Experts of a small language model: 32 experts in each of 9 layers.
Below are experts of layer 7 (counted from 0) of a mixture-of-experts language model. Rows are named router (the router's row for the expert), down (a neuron's output weights, with its number) and show model dimensions 0-255. Each number is 128 + 24 x the weight over its row's rms, rounded and kept within 0 to 255. Numbers have three digits each.
Before each expert's rows: a language model's description of what the expert responds to; "comes before" lists some tokens at least twice as common just after its tokens as in all text. This comes from a sample of Wikipedia text that the model never trained on. Tokens count by the router's weight.

# expert 2
Description: Commas after place names or list items, plus clause-linking words like as, when, where, while, because, and opening parentheses.
comes before: " the", " and", " a", " he", " which", "000"
router:117120076139088139128142152077150114145103110138137142099103098130127162116110173118118091095159172104139121146132084147172087099070136175134132148129143121109138176148131137131105120138161104112149167135129173163137149074083146087137140124132131147122116145174125112104132146184125106154150104125134120157139134170098115116074103117139172154120116114159095143120159087137100105116118140157129125099128174142122145137139096106114131141117138118142104079167166132101121119138123143112135128124174114133168141142119134100094132139142141161122083109123131128111148123127103124116137115150112120100053130151136125142103130115117138106107113110141176128128098144106114091130182120135095147120123171058165119109113092103163084123139122169105116123137117121125106145103133127
down1:122138102103152103137121126172133124129133140161172144068108105125123126125141124138096137105100159125150135091142125135135124123142176138108098115132120163146171107117166146129120103113148120162151161175097115160137114162181131132104128186142131158099092134129097126056082147119125124103193131158160129118133138146111123100091127134134128143137141155119105143149099147147086139153123077129140102102119134149101112158084127167097120131140153099105109097157130129082170068099124106170142126093110106115136144148116135168120132120158120123121104170133166104166138135123122159147083146104145131142180122136107095142213135168123145104121097096125132159132131127125135084130116128128161093167131148148125119106159121134138115143125123131149129101104111128123112131142084105
down2:109112111149102131139119134142123115123198087169112090135157146090156152124122141134156119140144130136168133139123085147120108069122100114113126170163144127108163087114127121099094157151126128082073137101132173121151142148155117110140137118125125107139152110171149125138127151122107127113124132148150138083106123084107151134134130129128067127110108158095135121098156162136108107092146098137114124061140093143108152105104167166154089154108081140125098129135107109103119164150184177153139149126124129118117151101103175116127119091107132145108138139143112148125097125151139126083137157128130131091121105126166097133124118104121120146131098101109126115162145131162121111094091115133128106139142109111104089151085147110094126163119130168130121169126143137134060127119087164
down3:127144160122132097147133176153101146138156139140161142130203076126119122162129115109138141150123149146106135114143119117091136108135141122126122116112132137095122154186151141156132211073110124099152118139121112091124135098160132149099138107123153163126134141115098150137128143129127087138157118085092142113132107117146098097149156097133118168143151143161141097093113111104114101108144173132118133110129158128115154080147135122120063109163135170129119104122124151121145154163124103146121127097114126123146118112120128094114116120086097115125098177109125158104144168107134143112128141146168145080107123110140156094110116160172134158124131152115127089117123123163141158176097138126114150154136140125109149116158191120128108150138119200101162146159122113098111099135084124

# expert 22
Description: Month names in dates such as on April 7, and the capital L for losses in results tables, e.g. L 61–62.
comes before: " ", "es", "a", "et", "is", "y"
router:105104128138114122156126109072130151128113159161105125139102142127135139124145123099144080135126147154157154137100077126147127112118130146134137128131096103099121148145142134126113123137124126113127119133147156148124147118125118114122148118097103120138119099150113152130140112105155116115122111120153095101153138150101101132103149151135128141169145109181114145098193067148108155100157093139127100130164129137147106125131117107107144129098138130127132096148162082105116137146179148134123131108160096184116173153115143136120080115153161133104097136123171082103137060127119157135168119112144118144102143161136131144084173121122089095115092113104172136085105096091129098086134098167107149117095159070136117129120097148141102133117137162136108181172135162069108124119096149
down0:150193133143137172132114135138143168138092140102112078114142133091138144109119128154094147133147143131121063157122110101140147143151138146099137129137133111099137086116113156187079129085090134151144080104139150092107182135127118117152112104109133114144177105130111139147171138149161098147160174156105123129123122132123095127114147137134101136143176110095159121119139102147092107096133152130129110166154083153127098128138125139119136120118150116093090160168132139144174130166097139122160112108126122112157139105127139098134103123099140148088160137122180118128091139128139139096145135115136164161116125146099104119118140167131159087179123118105121164077116139159120146116150117116113158137127123138167115085166106170101149090124139144150148169138132113088149100123129150
down1:122073098111134090132115137090081101080120124150115139147152174163170108108102127185152147141131128135119108137118118117123157124148110112170163129136105165103117121084134136108100103086134157135166147127155114149110096130092126116143130097115148123108144163123126150123069141130086124134127147094131091125116096118136123149166140150179142155137131129105086137131150132104125096094116139152110133104172144139110070116106150133102127143127109110088123140120105145130122138127126130132118147148128105171082106121142076166137132140135157126112109144117098128116093110126114112159035127104097136124100164129196129139154119142100119140109145149178156112148146129123120135101141078094128124159134142172130100111119154110117140103110113125165114125151161095166102103115079127
down2:138120126100112147163130136132130164133108116088103098161116160156132115091157118194168139129166126153125093102091148089111126074116134101106090156139171161127119154130126148118133108166058117131122111097131102137144110126112165134134164156123056153112122100120108131090079139115120137130085101148135081166121106186133134157147201133115097103122119136105150141114118148111127130133165084152119131132117155141124177142101160179151132122114148141145173139109119134138126138168191104110138129116098129143138100112096092119142111117132140124116115127135112109144133072116130167129085107133125156125140149126110156148123112143133130140121113112134096136151088144133106128111106162145103095115107138144134139095166114143125102087112126096133138094139156124170142136088129108

# expert 14
Description: Prepositions and the conjunction and after a noun or verb in prose, such as of, in, to, for, on, with.
comes before: " the", " a", " his", " their", " an", " its"
router:131118115170086146098114133147148117106163100128164083077125162093118178080110130114123122071153159116113121139122095139140142089127102175107142153130101142095136140144159124106112105182141121143147134116120166120155128152153092108139115138096100122077142126144103117104152115126107149147173097149123092138156144198122119096139168123099154174128052107135077133106132088122060154107148136157112140116132117107110138132103137126112125110111119137131115122145120121099154136135143164126114124118166120153128120144116153098137106130155154146138102084147115081103080103149123115102182135134146155088121128162098127146121186112135115104116100130120143109136107117110110118127140144132115134089136136120124145140131141098119129121174108143118104126149129126121061163128106155
down1:122107111107130127108165126122148101129115128132100134095153105129135109125098152180115118145126128144114106195147115105157089115091098173138160099130151171121093155144170157125131120157136124135112110145159168153126136108130168089091114109156140134115095118096094112137133149124116131138134156122115116148153113112114143123093141103140113131156153141132142123100118178133116143143161139125143118111116142130132158122128124128145161145140141123154111103136067094133126140153115124109075113084110165132174195130132112114140136090152148157085110095161101147160118112108129122126149089165155129090108147175107115162116169075109154197123156095110093088128130138171113150132128172096106139123080166119155143092130116125114123102137165111124122125091157122163135142129084157
down2:132142120145137160078098117119090133153127112136126140127161117128129134160125093088128123106156131118144115122135131112120110108172101130134103135137126109124099097169106115145127106170084117157137159124134116134122154154082111152131137141134181162118104129124150087138160112099171151143127112208163154108143183103129120136157162150166152145132046088174150131123077124093105090148109120121154128135152093108111139128123153113119139126175116133107119086086132118140144134077115153146132111136154127159108132125110133139134127136119112104115077103197109167118120110124093147081136110126140140113088147132162130131145147126148144118200130110142132086125132094147133125093121175116082114126124128120122119170160108113089138112138141131171092110133109115121121140134131163
down3:095169124104083136111120130130101124103122167087138093150146131096163147115082136131107144101173109099112108101142143116157178133130099127110128106112157161129084125094130138128133137125150081130155158119086164085153100169153103161166120124209119117101156151112134099137142153123136145150131062128112173120128115144123137094155138123095134134137113119093097157143118113121120134096128129116135144081125127076134130133108115111068136104123149112103110131125133138122117120120140126159172092104148138144125104176161136161077125165145154111156168128100158132121157102105134145130156097120101157138135095142207117116113113130184128120115149145159105154116143073148131142145113132106144113155116133103146138135160146116110125142091149120117117115117151146128126106152171102